From a checkpoint of a small mixture-of-experts model trained on Wikipedia: 14 layers, vocabulary 25921.
Below are experts of layer 6 (counted from 0) of a mixture-of-experts language model. Rows are named router (the router's row for the expert), up (a neuron's input weights, with its number), down (a neuron's output weights, with its number) and show model dimensions 112-223. Each number is 500 + 25 x the weight over its row's rms, rounded and kept within 0 to 999. Numbers have three digits each.
After each expert's rows: a language model's description of what the expert responds to; "mostly gets" lists some tokens that are sent to it at least half of the time. This comes from a sample of Wikipedia text that the model never trained on.

# expert 27
router:519484528531524477485490474464510508523521496515537472474527480468524523484529537469479465468505510518466510517544537480500488480468496532475506509473476466534496522512534479468479475498484461483477509509533524517474540512492512507465535510484488464517486463544487517531531536520512525518499474483506465477485530455528534474481515476531
up0:525479515523500488502457518505536450502495495513507501482518493471517507502546498501498447457556512504506481481485520490478460468477476524475466508508499446477531466498528485485493509514477472500474456509532519489468514497455515513505522493499501467476508472509516507479536522525512481473508459520506484510510499468499515466476499490495
down0:508511455522521515430511511519533488461498520516506480493539471509490430455487500492496533506506490502553482497464480517495491507486508542495467495536481529514472466465529517483496505484516484505491514502501489484489497487503507489520505482538518498528495468498471497539513448466515503543526534476510491511499511493477520493510515490501
up1:556497500491519477496494472490509485543529467523516479477546487475493548505500537492488482446492499529492512526520532494498467479483498524491498531462470457522517495519577482495471478475506487503479538491550535491512558550497522491482535515515501514479485489556491480562493567521502558539462500533501491473487508469516542509491512475499
down1:527524511516484519500547525521496478488499510531467529515521516525512490552434510450501442501464504528484483521492493492575515478487549510486499495487493516494508540490499481505523471553525508523528504514496429490472554511537477474465483502498487533512456476529512508512507533497481511519549546482460493519482533494497530432474497478479
What it handles: Mixed name fragments. Scattered cases: the, He/She, God, table pipes, and first pieces of foreign proper names like Kh, Br, Mall.
mostly gets: "He", " Br", " Mall", " Kh", " K", " Hay"

# expert 26
router:500503505551521451469502475495497506560508511510592501469508477472498542518526530485493471521509484517463529498547526475490494490503513502474507516473469464503518486522514474478479497494488477505467509509561532505486580515482514511488529498493485506502491441528475503543507533498486533548518459514526475435489519494502511479477500477504
up2:501539533523472493496528481497512465511504511516469514481545495496487495503508520526497546505494501508547457501452510519502527494490469532504533494541510472501474509529570498522537498486505505514490495504502490496531458519445518545517568515469489513521536543487519491475498482506516509548514508485525523487504549521516528510501500446466
down2:525481484517490480504490529517536479506530479468538472469448481469493506450484439476518494502536487519471554459497512498490472532495519484485483538429511492498507512481487515562492491522488487504509472498454483528506509489513471499522520526486500492506520516507527496503438512499460501505519481540496444490512476465490480519490502504530
up3:518477504539535512547524474464504488420538486519492509480508488519489541508516516543479530498547531486505447482518500508516516512495502498504513569507488507526528510495524496501521513490484509499530471461457488481526475523513470527518483485504466508478505500490521540518509476487504497539519567493494489523521509525504516474516472518494
down3:506509486495480484504526498541475518508492504531525482509494502465455493522513489509538443492426486476495482493493496452511511502534479513472482507469539470504541474486488536474535475483483478525520504475511517499478507447448504499493493512466500496531494494489463477468502484497498528490496430513497508565466499463510458497437530526509
What it handles: Spaces before numbers. Standalone space tokens before numbers in tables and text, plus dashes, degree and prime signs, currency symbols and math brackets.
mostly gets: "_{", "°", "′", " ", "–", " £"

# expert 30
router:502494546499511470477486461511486486525502504504546514432531488477488532460492511451503477489502502533505505519506543504503503488499507529499505492482449491503476495513526446456479497481511471500482496501538527504474529529507512507480559527506505454480494448549484502508559533518502530485518480489518457481469502503533536496483501432488
up2:478529493482520499474528492503500516509494502544502489545483493479488493509478460521489482464457467490487472531544556520520480471494555484520504549500491459551488519515511475459472512508504509522501528511532512539481486528489525518471480485531499496537470500523474514491449453514492510554553474542523462515534494482491454564506537497501
down2:493531496497474525533528474451462477444497507486501499505478496529458504505496563486502513477517463488475572511497503514483493445520536477504473516504487510500459528568470493488497515455535512512508510479501534534520496496471537481498451471480504486521501476528482471477478495525506520487534489509498504527508505461482506487439521505486
up3:512481507511485518470500467509540474463485490559485503452508469532531487488497529487489515540464517560511532517493516479504495585469494528499518522509478494482490550506488501509509497553466489511542529535532475490535492492516534540492522532427449447485500483508447486492475516501483529487507480513502490483512507492491531497477514481480
down3:513529520462472529490544515518502472491519499473516486502490503519504492494459483545550527519519495514501495505494504555475501471510551546514486454484476537492475471491474531527503469492522517496506509467481480522475467515525504473528512502525509497457458548576557482543507513501468477502470506524502481492478472499519484474503495496556
What it handles: Infobox hyphens and numbers. Line-initial hyphens in infobox field lists (- Born:, - Location:) and digits or numbers in tables and statistics.
mostly gets: "11", "10", " •", "12", "14", "13"

# expert 10
router:465492513528524472463478488511514529524495476484543501483540464490529530492527541496489480487511486509483487490537526485524501500496505528496512505475501467510500504533525498477475480494499474476484526489518485515487546476473504502478523509506496488501463481581519522535552511513525552514518500461514447493504509487527506465482545497516
up0:520487470500471506492485504471513475511470481496479513492525442497511519501499505485450529476494520487505497557504488515488548517458452470515512502443448440522502479491524489513484475523469508498485473498499486522527478524467513555484510492511490476501532523516512499493504518559512513512527498470504523511503485523513515517539497503500
down0:478495461486483500532483561472485497477492476486487529559509481517502468454546497494492501492494478485544489513494503532513517544484530516497481504461523508483512510446549522527469510503503486499477489472498457510490506523532493506490531524504494503514530520545477472514453499536514492468502524521513531496533484515487510490517493461490
up1:477526502502456529453516516488545540508515475484527546496532461510506540494487502460516523529489468504518492479511498544557489516485500523497549504520516481530493504515526488514490503502536436489499557548532491492518521477470496516494509533515515488495520500545506540485527493541573526478503495482532487481508538532529494474515454512488
down1:511493471522472523493548540496544524500466512491520481467498493527532504493485452484508527498428477475504515502529483527543493493485506505486524493514556491517525539473525514502552493446501509487537546541493489494505513492492518485505501534471499447497464499486569520508494528509545471486511467463545562479517501485508509509481470515506
What it handles: Early name fragments. Opening or middle pieces of unfamiliar proper nouns and rare words, such as Whit-ec-aps, An-ac-onda, Rad-h-ika, V-om-iting.
mostly gets: " Ash", " Hem", "yl", " Ak", "ab", "amb"

# expert 0
router:504497533491523464509492454468518490525515494497509473491526485498522532454515544474477445483498508537466491525543515478484483501488502498472479489490498486526516528498511463431482514506505464500495503542552539509467547506471500491469583523485512488501463471509496542544501531510526519542528480484471469473479493445529515468475508508510
up2:521497494487533509482478463465522536522516491551480510482448503496486529457466497494486504502473503520480433506465487512509469490465466460496485547516475503509493517476491481506516517505477526490447478513559558530530509501474473512503469474510512453490483526511520515482478492493509468517498473475505503534485534529561499522481494533484
down2:508497475472505485461454519482508465493486494507335484508534524522535493486483520525529493508510505488512468552446515460485479519509499499494502518471495512480499484480490486484497517523485512547536519499459463525455536522484471486502536504511516451486466506437515503465510547507495533512530523509493508499486447468499484518473483534497
up3:452527502493554482513463517470538523472546442489497540519524506492493492493469481504477505508549520487525490523516533526505474492521555489523482489475472494489506498527519486535495515546530469508504487519501510512491512506513494510486519491503524500508473512506498511505507528475532497536505498443482496479479481455524491455508486486520
down3:491516494469491518495512541535487487520466518518505518510498486519463447502483458476489541492448559476473507541508477500547525441507504509516488460511475483540473478500475550484495473487482511481504491509513547512507524500506484484533505505477532498501538517463502480520499489480509488498444484448491487496514474498514501499513501530492
What it handles: Conjunctions and prepositions. Function words joining phrases, mostly and, with, of, to, by, including, until, as in "from silence to noise".
mostly gets: " and", " including", " with", " until", " or", " during"

# expert 23
router:521484537528530463499497468473516517523507486522535469471519468458517523476547544473477471469495517524477491501523532462470487477468512531469504487468474465522500511518538476462479476483496467477475522507535531513476541520488513493467531520507507467523481453543475512540526533492492531520509478473506464476490539458530522476489526485533
up0:495504467500496499486504484487473529533503550544493492471498497507502510450509515491468467447507543542489546498522468529499536502519479527517550504475498507492537513472502503473495496467490500469467506510544522492481483533500526523522490568514518511426505508515515487529514509507507456494495495522539485485491455494467473516530522521532
down0:501509505470482513526533536481488468480496536540472500529506546519497524510488579508478476527488575498524497549494502522496520530532493521498556531531515532478486504482526461530495488513511516497477519538488508511478516487551508518531509508537525502443515564473487492504494535494503444471531509508493508493455498495471503479480502514484
up1:514489563507472436495496439459518512532489510483501489494534473471492500510512545481434504495475544481537462496514494503497502503519508471552520508520481498518492464494498507430476465461534497468479507499516527465485505565548497496497476500465480493518472488494512513494506554491538502532522486492492495511479463439506487523531479511526
down1:508470494493470516528494495507532539504470476502527509496477502503477534493499552530507555506534491478507485480514509509501474482463522473505484486527504583516448482503460495481532497488540494508488453455459485471507469507499478456531483524493520488471514559524483495507520511495486530529526533526519498534491514463479450462489506491544
What it handles: Mid-word pieces, possessives. Fragments inside rare names and words (Chisholm, Antioch, Privatization), apostrophes in I'm or 's, and kinship words like her, wife.
mostly gets: "′", " wife", " her", " Spouse", "   ", "^"

# expert 11
router:505503509490499455475533453504525505511504536545540496471525458442515544474527526510449451496497506493494533509526527485472509494485527520525491504475487480522513468521508489473473508496503458507479494504523512496473521498490511474473519548505490481506468447518483508514500533510517526489499503458511439500506498463532494504535542467516
up0:470502487505523479496563507428536516510511464485485497429483468474500532459498522490504451492497471504555466541497463459504511505487468499476520505517507495484494495531498460504477525525505515488426531517510525477513521531490501509467507504482558485482491491502490530501492536561469502511483485496471483506468507479493528499519492545481
down0:510487508516484503464535513538490539486477495498464504468497466479518482532469472527477509467543515490550492497504427491442464543540519499456485499506506556451466458520454492519582486498489503508441471512501485474497527530489482483482485515490511522513472472492503499527504541522467519496521523468509498562510468518516487531459500491503
up1:528538494521478478499501482505514513510498516447526483507469459453493571518484528505514471505473477483494531511503501500478516490482492514476488508517496480491516490487481471521458500559492496505547493530508499527509519500492525477497471495517525478471497494509529541498533482503485535462484511439508458475454526467463480463544543490559
down1:444541531464509517508514502482506491519483477523520551527526467462500502454505533525493484498514469493441535488525517479492532516511508522539489507506528454537491508479483474514494513470508521475471484522514505510516485517470551484460475486461491493503503515502474527447526417511492520526519469498536478503504539556450496503515491443502
What it handles: Infobox heading words. Label and heading words in infoboxes, lists and section heads, such as "Military career", "Personal", "Official website", "See also", "politician".
mostly gets: "Personal", " politician", " footballer", "History", " Website", "See"

# expert 8
router:514490478519517447485488465490510505538512519542532484454538453470514499469515551476456471460506530498492504514523537501510506465491476547487497509467487462499494515495525475471465462520505475499504493495527506507482507526481504496466569539502512475517511502518487485520522559515512526523476487472525471460503515483518532491505472504545
up11:473467530519523547484479497460491502516468514498511498461508508484510490456506500500492498508474487518502466494487538519511477495509481508496482556491520478495498489553492529509473531532499453468496520501494513537510535488548484513504467500534513488564477503486503509512485481516473507543506481520446474524490469457489511454526491536512
down11:496494454522480537512506505491477495491522510484510514495497518520527479557495508473541462501500477494488435438495488463461471475482496497424545529469591478505551495523482447513513505491506502532531500483490524524535494461508482531521511499494478495514470512527501493492520489503491514503516510515516516525484484517510499508492497497483
up12:509516503477490492468430501469504552538524440492506527504459492519515508502515556505531509496534491507538503497506474484477464481433484546477524526510496486488457494485481521509511459518513501517515495523465485469471520513550485533538532497504512498437506526503512504542504525466534496545452530511519509488455530509518549491501496494532
down12:484556507507476545521491498481499538536449481495490525515472525500465568526521542496496504475539477525485513485506522519459470506483533513458515511508524533477464499524457503538531521501494497499537519491548528498514514532504510505481498515521531538484514530475512500502490519518528447468479492481532528496506503530538421559541486499502
What it handles: Table field separators. Pipe separators after text entries in wiki tables, plus colons and semicolons after labels, as in "Country:", "Times |", "Trust;".
mostly gets: ");", "\";", " |", ".;", " :", "):"

# expert 7
router:493512542491523489499476499489490512538503515502561455473510490474477546493538544475485477455513505553502530476547520508500490484504516519494498477459482483508480519504540494453490507485498436457448491501524547521452560501485500496456535514492498490516489469556498491515545558477518515535510465485505476474465507477525499460528496497505
up2:430519515492483498456535503459488464489494526498487520480510511508525517494503534467457541504522484570486432479549493461499537487532502519526464518516515465486479513502517482507522482489508467523498497541521492457468495505508457510472465492506519489514495528548524488505490502476514486542511459481538529468502492507521517465519495441487
down2:496515532446457526535473498507501517550521468481471496477516562514513487515527503499503516486494493450489510519498525466483503522506497490510489529520495473511465492490504480505474511485464503508486522541527503496531521531492543478523533485527521517511494536518489458475475497539507554502482460504523515455497487498465520484512529471505
up3:466494467495503512484456497494495512538463520527517527518479515492501514517518506497526463509480475477485531474546527507548479539490482496495474472466531508525500508504470505502479488486529484497499530522497502465466473470494491510484512512513535506533469530526490500526534503480469528528555431492551496445476482484506477521476515499547
down3:529544502483512463506532570459503507517447491500483462479514502561497468485479495471519506470510445490503464478448489469522520512495479481516467498478490465468503500481533543470502549510503480514518494484484521518486545494438462481488464473523507503489497496536480495526548526470511496467503492503512532534475491497476487520515495524469
What it handles: Numbers and years. Digit groups in years, census populations, incomes and table figures, such as 189 in 1896, 484 in $36,484, 201 in 2015.
mostly gets: "190", "193", "283", "185", " Votes", "195"

# expert 24
router:509485528506570467489519460499510504524512520529519465476509467476529579463523536475476470502493474496499498508525515504499482494481523557488522515488496465499524502519547458509473461502500480539490526517523510509476507484469483520451523508523485457480451491537536519516530528486499493528497487470479454453493509486521508459507473497514
up2:474488504506517528504511481486512487496516512505511514487521481502509521496501495485464492507508544528465499515588489524495485492487518553487506464438471484463477507503490483496512500516519442501481541553473488481473488542484491506511540465457493521484524507518527464571501528492502505512478505530534453459455488521466489485474507497474
down2:494526505474475511509518533569479519463536507484491493513500512536481522522499487510514543536503501485497507508533480515476493480493501542530492473492480527448438456516494496478503523492506501502493505482455487493514532502486460461556500467495511525473506501469503538524464534507515506505457515546508445490482478497526517493507507514471
up3:490518527477514505476519509517504510504500535488515518509483483532522453550519488517509503539502493511487506504493492506450481493558488510515496462531521499532522485516542496499504479479478496523456505488503476501470529501499503489536488467539516521484490512513512489481548509519527485495490505508457467504533505478521527528479464519474
down3:516490497505519453515508483528500472484508505557542498565532508525531478511486482504506505499488529541470507509514466464503500521491535520554493495515504489490504476515489449493491519481462541506515516569462501488528454460494476441489497492489456516422504507496493529454503477533465501487536504478493510514504467492499498515497483459500
What it handles: Quantifiers and numbers. Number words and quantifiers before plural nouns, such as two, three, several, many, some, all, various.
mostly gets: " two", " three", " many", " some", " these", " four"

# expert 13
router:485474504545511478517498507459491497504509494493519503440508504449516554508525522462498462457524508520460529486518564468531528480466469498521496521494500465498508517509538482425450502498499484470506549505549510513464528522491500489457505535504468476485503502535460530503506519511513539518479500511533456486478511464520534488511526473533
up0:474516499516464493519467496509483495496485468479521513491551488525544531532533501494513514505531464508514529528473487517509480490503504537507453472514519506445528512536544498519521530498534430542519453530528470519476542494444535523520515531536504488492493499521528497509523502545455510469517498495496491459512507484486479514508518466503
down0:477528490474466490519479512505518473529465535552492494553526477479446464512523486551486507504495489463483502508490511512505479527507471515500501508482446512475501509493465472489485534495496469507520462496499497491481485540521480551528509475512503505495506546482493510483527489495520507524504487531541515465466527509573494523555440475495
up1:489507504515499479494470507493502533524516483536491468498492549534521518514477499493502448512504495482531487527508514471487514491486501503514524512460484486472539498516473474464501480524464553497522527535528470452480501489542497538521476531491477532474495502476454539492526516534548501464464480517526470501491549485486525509536470531531
down1:548530489484475483502505530544510515530537492514484532520507552492493524513499501488524506523524523489508531480542479526541487447464499475535526503530521509469495491479463518495493510466524517446489486472487480523536478498479472454540490505468509497515520499466468469461490504485502518477470542462545508474541492503511488527501467486515
What it handles: Common nouns after determiners. Head nouns following the, a or his in narrative prose, such as program, game, family, album, offer, theme.
mostly gets: " family", " episode", " touchdown", " case", " story", " program"

# expert 21
router:476500513522548475495514466476493501516505505549557490499504476498508521517565520477500493497483501558484510526545526475496505478493523527489507507494483492515527490527527469449514495493493456508480489546563527503477535504511502514463532485473498480473468472551496501570533525514508517524510487495507468489514510477510536470493485472495
up0:516468491502455475499461482481497501525495468502503461499492515515517523515502502524512490517498531544475461514476474524493500513484469516497504545492521524492532478510521475517504525571495439484485482520519548504496483459463518552446481516476489504484525473558502465495501522502539492504521497496530503501488542457505500490472481504541
down0:462512454498491483509491520484497475497529516555512449516486483528525463532434531472534494494503501471523489474515455521499512464465503499483469502437454543511500472482516484473517523538481508508502498468443521477479482477479520515449486486492473489515503488488518506498485518541472488569519483495494479543500520521452510482508562506500
up1:538512515501452492531484446520477504492513483473514494499476533509461507515502475510512511518502510541455473528474502553495525536490528454518537512509468494513532492505517469520482505520536512513462492518544519497490510495445506567492536470536486520475522547556500465504518507522523525441550494504476486485486506485496512560466517489492
down1:493492455496537483495498486484472480495511540498496497493490470506440493528508484500532485536520503465512488505491496513529520473515482521486510500504510540498478473481476504507523541478517510515542490477522509481469476507480511479520496528493483538502494540485499494511521487464466462515573531493518501491560510522501554518482506482496
What it handles: Capitalized word-initial letters. Single capital letters or first pieces beginning a proper noun split into pieces, e.g. S in Sava, D in Denton, U.S.
mostly gets: " R", " K", " D", " S", " U", " P"

# expert 29
router:520474509528521487500486494480511502497494460527582471480540483449511522493550542468502468483475538511494486510520507491528482481456497509492491499502495472527532517497549468451487489483485495520485522520519521503448545499477504509454539499486482478525499492563496501521499562514515530487493489473511433459479480449533532495506520491534
up2:499525475506500515486448474512526479494529455506475477502498459544479504490544509469479522459565473485488509537489483496470517485489472492478472491500466489482540488496560532522510424528499456527554505472493510541488468515468508489449528513536510485480539513485536515526512556490481513528497498488491478511437511482531497476498475464508
down2:502527477464490558483501488473461467551506462497457507509552524463488483547492479495475478475466527484507507531513512484534502502468486442518503496501487530488484524504474481482512474532503517517500503523509497531483502466494484475526480548502497486526462516465494454527513508505496521500483451515527487494474481557480473484488495542502
up3:525510490476499439510503483476519507506568481519504486533474508501501501460474517492455545490499549543483480515537506506477534518502493476460508500474517519495521487510532483490519462500546501473483555520509478497500484540441464526485465533487479483480517491499492487526500484503494500516563518497497510494483544468447503501490560477525
down3:499502515455474485533486478504510458543468452498528463468491498441516519491489546463488505504469555480526529538522550501493484504506522474484453544518514493541502518519523440509491501513473557503495531530493539513454479498463473492484525521508491461498515540534469520495485548532509481488486514531520456516534513495490502509481498470550
What it handles: Numbers in tables. Digits and year pieces like 201, 198, 0–9 inside sports and election tables, plus three-letter country codes like ESP, ITA, JPN.
mostly gets: " ?", " ESP", "283", " CZE", " ITA", " JPN"

# expert 18
router:535484523510552463523498470497505526505527466554527473474506472479477572485520545491474486490486520535514511515512516481481464489473500550474529503480505476535497459528524481473476473509470455507472511510545544485485516501487482483464513479516518456503486463523490514523519545497515514495481486496514446483495549431553511499513513501518
up0:510538509473491528523515457498495507525523499528485503427493558509498528526491511512514515480503463471504477489488541533470537513537490478498484472522480497491543465521537466517490524505487532552530511532527546498495488483485531513494506502535519500484463471516440520517531511520483506481500494516493514501507525477527497523494522470532
down0:494509510479531455521512516504519549570469459507544513505534502509470528487461485479523498505516528523517513495527499484517529475562505525545497503494486469475498460468507494460434478502511508459536506504524510526535520521538484493525524491487539456505561480475456510482511503507502545527497470502483482491506472506523485495498438493521
up1:534503541549496484510522470476469496519523484526489483529481506481471521500518478499509498491502464553477476508539490459494530482506452449497548460467502511511514467534494474475459489481523492456535515522548492498540509564487468480518526487518494541554520505491511486511482494577511479491498518529520494499534498465476504478502454504452
down1:527511510494529524536488475505444473489555486499520492528511512516485499525486495482494488497525479500519476473516481488526545487482525474528519495467496509481510493562508502489484490438521509495514480488503488493473536519525471457485504486524475507573477477465501530506536502498514474504522522509491530503501518475504452514533515519513
What it handles: Plural nouns and there. Plural common nouns and plural suffixes such as games, students, services, -ations, plus existential There opening a sentence.
mostly gets: " there", " games", " students", " songs", " schools", " There"

# expert 28
router:505481531506526487502485488474466524529492497510549464494486483465528516480521512502485485489488518507471504492529533480481482449455513501469488527482483479525506494510551472463492463503479468510492525485519502505473531537516488495478535507514506484530500454533501520518533549502508536505491468470513463485453508478500516497492497474514
up2:483502504502500516500524475486510525514498523488515477488529507513497515473553505498483453520465496513500497498517541465470517502434529544481511528518485454493511465533492520451470523500469490491493497496485492529494509532512478466478542534478501510548497495535426501538568508520502522525485501509472508510509468506480442489500494512493
down2:478455507465505475482506481524503499495525471489492489548490465490498506493502415531484500465495503477495430514512550490486486499531508521523510509503450484525510495516480542568470525457509488478475491504491486511555512500503496529485491493511469497530548529507464515502502520492512532502496487488546498532466543511495487497520480482534
up3:475495528471461512507517482470482533492444479464492498531494504484470497488479514502450518519490500501539511546540512503498534492481457530542470456514481532444552505518526472519465523484502511497487468509519493459522485531476520454487495479498471512488526492558492502498497495472494514480498513475472496502465479489537490538487508500468
down3:476507534529561444509492459532492545523511488472479495484526502523522504488487511487491499474528443503484520463469508490512535510515512500547548539452519523501491492502519471497475483509472527477459478490506470510509488502511484507546506477566501482505528506544492537524494490523482473517542540531502539530496495473497491484521479464492
What it handles: Punctuation and structure. Opening parentheses, section markers ==, paragraph breaks, quotes and table line ends, plus Slavic surname endings such as -ova, -ić.
mostly gets: "(", "==", ";\n\n", ")\"", "ová", " ("

# expert 17
router:494465494527521499508513456444497503510506500517553455453510465495510510474537552482469469476507484499474481525539533498496491505504467520507507515457488495514497498493497454464435491479491440502511511498528524516460504508500489486480510497509504475514492455511479479548556543491520512494521491501530446452503513445489525481485527495503
up11:511513508582502455461514537519524505500500496524499478511527511458518513505488504480479497465477528533517487534511493491521454498500487541528537520495508517479479471546499513498536505482498486479479506477485460453507495506449522478527502479507495527472463530513515495499491478526545511528472521498534536503507516513542530549542520508479
down11:532483491473487515476485527546473448512484518499514501493490505483467476511476494524529522459532493512499521487472518532520476471508495510535518468506472531485459482463517487569511425522510509459460514516506530538492457527489494487465501443525504494505507508500501510503523509480486467491495517524513496477488519532483525504497472465481
up12:536509510515531496508494448518471535516463537490518487494506481513491515536505520473525489505543496522460507496520508551510524507524529480474471484493471513534536505493484496483526505509489520449499528534492463528477500486538552477484503507505531448507540502505532506513525537505516511503537539494495519497486516472501504490479486480489
down12:487457477516485501503523530454514546496474491492487521534489520523497494537473512503506505505519459481456500524513472467505484567536490482498478454527527519466493474482475448501515476465506518488501487474515510472494537452547499451525474506485485509516460497447546502557503523488499498454464491451511504438490510518498476494480512560500
What it handles: Separators after numbers. Pipes, colons and commas right after digits in score tables, times and dates, as in "0–3 |", "07:46", "April 20,", plus "born" and coordinates.
mostly gets: "°N", "″N", "born", "',", " —;", " ="

# expert 2
router:494490515503503446490481465518489471512488498512546492491518471515484538519554564476467471497527506527475536519502521502518475486482499518475487492486483483524507508477502496481489474522502433465468494486532526539466522523523504524451516510496510457490514497500513518551502551508509558507510504465491462471496516453532554485506518509516
up2:519494554478486493487481520509456516482482477504498493521486508500513462512539519549483517432504561553481482503517499519479494486511497530457505541506468476546478468464523525504499477467488548511551521484482520524556483512473475526473476501483475507458488499501507467525483486479494492466533529537489524500504522508531509528509534506506
down2:495518478567525469500517480461498528464507484465468511516477492513509485515478464544502489506511517494451460512520513487499520521529519523511500515491528478487503516475495564508493520482532509541504473504492503522504476434503519468536473498500480535509486497487479491493504515481501509509485497497481502518524504497468536523494535471490
up3:495556499460513488538500473513517486533527489477484519503536459528491512517483484485488456473505465499484546496495506542495470503496508523512496465456530491467511516522477508473518563534526438509504500499543475520496543497505491532492542524471505465470508492512497477523495554478455525526539488450501489505498558466533514476518510492519
down3:533484472489474496526489520556537499535497513539451481495525492501498500514477495499510497504528512507482536500466529522489507486523515499479481532550467507479469528412489458517458483503482520469488513510517494481535516464541511501543498462471542506467504540398471505523472496487508490496513493503492498492474503493466469495469462438525
What it handles: Clause-joining commas. Commas and closing punctuation ending a phrase in prose before a new clause, as in ", but", "),", "",", or ", and".
mostly gets: "),", "\",", " but", ",\"", " because", ","

# expert 16
router:491514527516519476491495475496515523505543530520527470476503468483503514497551518499487474468495484498479485514529533457485475476478476544472506486495452436524498513515516487469460457482491436486460502495510533488477525493508524490474514500503489464521464454542508523544513523520506510520487484493501455491495530456536502451492513479533
up0:505493512500497490486503474466469483514489488515522479456508509477531532482490540468458494497516573528497530512508537496492520500519519552465526525470501495523505474478553454475483480501479510463551521493508486499491549547465493513503565534504517477465535502535488502533523536510522493509516448457498482497497506500496549520493563488537
down0:540547485470569491480530493480465484449490461505476445481552519469477464485497474506505492503502521466449457509485516508493491463531452483494526498499537487480478485500476486533487525477480506497512517522515502479482466570526530501508550530510539506515486480452538464533491498503510538517538512502516484474505499531498512497468514523537
up1:517472492490510476508507507456500520544485514493527481468499486484535535442511515507503499481527521518482475535527518516492517444491468521477530510470487481511508480497515472464455487502465498480499481468514494509462543529516483498492530458497515497480510488557504497536528537560425545499551464467496468472500495489536520493514526498538
down1:480512494521502510462509540479481506509500521496562471517546533508482492508483485531536515500507539551492519554502500472511494474506502516505538479407516508492521512476504472495498453493547495488510440488511514486483502511504467510530580496517509539511490494500460501505507508462501498510528513504444488489451472516498515522515488492483
What it handles: Title-case name words. Capitalized words inside proper names, song and album titles, places and awards, such as United, Air, Best, East, Home.
mostly gets: " Air", " Royal", " United", " Best", " Great", " Love"

# expert 31
router:495478539526520474471495450452474499527524508513536479451524483479539523490525521475493498486483495521481513484527515469523493464496503548482511479470495484535473529541528479462494491506502474498471517495541544527479547532506504487463530542496482488497485465545507533516519532484524539526506490475511465481466519460517546492505507475508
up40:510513511544529492507496481448480502509485476528507482500506476494528526454544498466475479500465496514476496509514535487513505479528494512480462524474487492539492476498505471483472520484478501536487489480542512494481549598490510529472517473490525471537467500533506493484544584528504505520505483496506454486509521446530498500495487488507
down40:532502508472521520493511483489516480502476455532496497496488505510482504494511519499510484546511492498551488523529479487501503503497557510510462483498510507484491486459469546550490499483585532470514510482508461498490456506512505541519493521481502507490482489488490492528503480468512495510418509480513515509498485519494557436502489536499
up41:510486487474485532538453475523482486534517524524512509447523491473483528534498521470486510474523465493492512481529548565504529487494550542533515533473492501516520534521521490506490459549485497523498512523470497529493494533531522542486510486503514498504521484489535512506494514490502494504517463469540496496476515453530467516511505445494
down41:531457460522516525487489463536543462471491512513506504503503490499476501519483463496490563446450491521543446491526486527505529488493508478532513528477518485480533503493472507476528506513545461513470542505510473469466504500502499575512445486447484520551463480499514486475468477476533538479503472443513493489503509495469525510520505490529
What it handles: Lowercase word starts. First lowercase pieces of common or foreign words after a space, such as per, str-ada, met-ode, k-insman, con-gestion.
mostly gets: " per", " v", "-l", " st", " k", " n"

# expert 9
router:505494503518531487485512454467484500511535480518537493491524465476484527475565541473468481487483499519475525528531538480514498466473499526480487478488461474521490511518527477465484467514490463493470514499530518528474538529474519495461521507494479465551489466548494519533544528532503524521498487485525466481484548463528518464485523482514
up0:478526514514453510504478515432481501505525541473509472507507495480550508454502578534501476522505488528527474568491533496494516494481510522503504495521497506482479483477494459507432519513500495461497486531486489482502496496540497495512498520479487505525517470510446467483517454537465502517511532505545497459508491489471476461487524493522
down0:484519469502523492502503494459552506454488499475511495547467513493495469459526523514525481519494478504472522533516471505479498502497475513512496495491500467484474511487492474520479563477500513485487509473471467502467557500464563471520502489524549527518504476503485496519471502521496520515530530499511516495519493510495481444473536528482
up1:536494533551498490508531493490487479487520540524495518528491490488516511478490571519497489535477476539520516461523491521543426483468498493488515525462495498525509500511487495483520439552441472462483477521513478545474509472489493512505491525502532532507488509485470513517538494499484502509562505500518485509512480517505522477466508526516
down1:532541505447523467511471493525497528485500557520480550545507522498508504535474488485516532505470520502503466460532477520553461512498496483507507506450492577528474493468483526505509523504506494540499493501496499519498481509501536484527489502501514491547531527489502507515461501461485465488514464518490540521474476526462476517493492509537
What it handles: Month names. Month names in dates, often after on, in, from or to, e.g. November 2010, from November to February.
mostly gets: " November", " September", " January", " August", " October", " December"

# expert 14
router:483525550542516486515507497474524509548492502537529475495515495464524539505535523478466480490504520549473522493513541492494478473465516492455500501478498491479496509508527466464483452484497465487489513533541529508492530531462481498455513538491502449535490467553504498506516543529519569529522457461499449451480522460507521487472491505504
up2:431524422510497509486478493548462502494474542555489484500499498515455545484530517485479488486540478513468540474507513526538478525509472550466480522516501460493483510496460480522541471482494499533492512496503471518473498538485495522507498511511486535509482500535491489543501530553483533518532536488536444462518486495496468471477520469487
down2:467493531513486525516482501500491513503476504476483520520489538517475545557504476451494500517515519496500493530476468493442530514556524502535477508523504503491503525497495527517485492526538516523480499484485492502495495498488538497500521531484460503511527468497538501488508453494459512501535486506488549474505481503497491502490490555494
up3:488501532531505464499524456535497535564484486537498461519496471486512535527498538455465461464507513525480524462505548460526524506467526465437457520496488475503494480518519496493507490479481453508500539538508500520520547530466497538498550519537514493519532504547520495489522530507504528504530486502474481478485529504484572506477464498525
down3:489502458502526514490527527526529501464511524456393529481489500511514537502475507483489549509482460472519451496449506480510473507502476513505494513525464517486532525484488537520535529492535532529500513517486499508518454466472510526541496473526462484487491491515502490494488461509482469479493541495467526511521500533484506480480508517497
What it handles: Row and bracket openers. Row-ending pipes with line breaks, table divider lines, heading markers, and opening brackets or quotes before names, dates and glosses.
mostly gets: "|", " \"", " |\n", "===\n\n", "\"\n", "("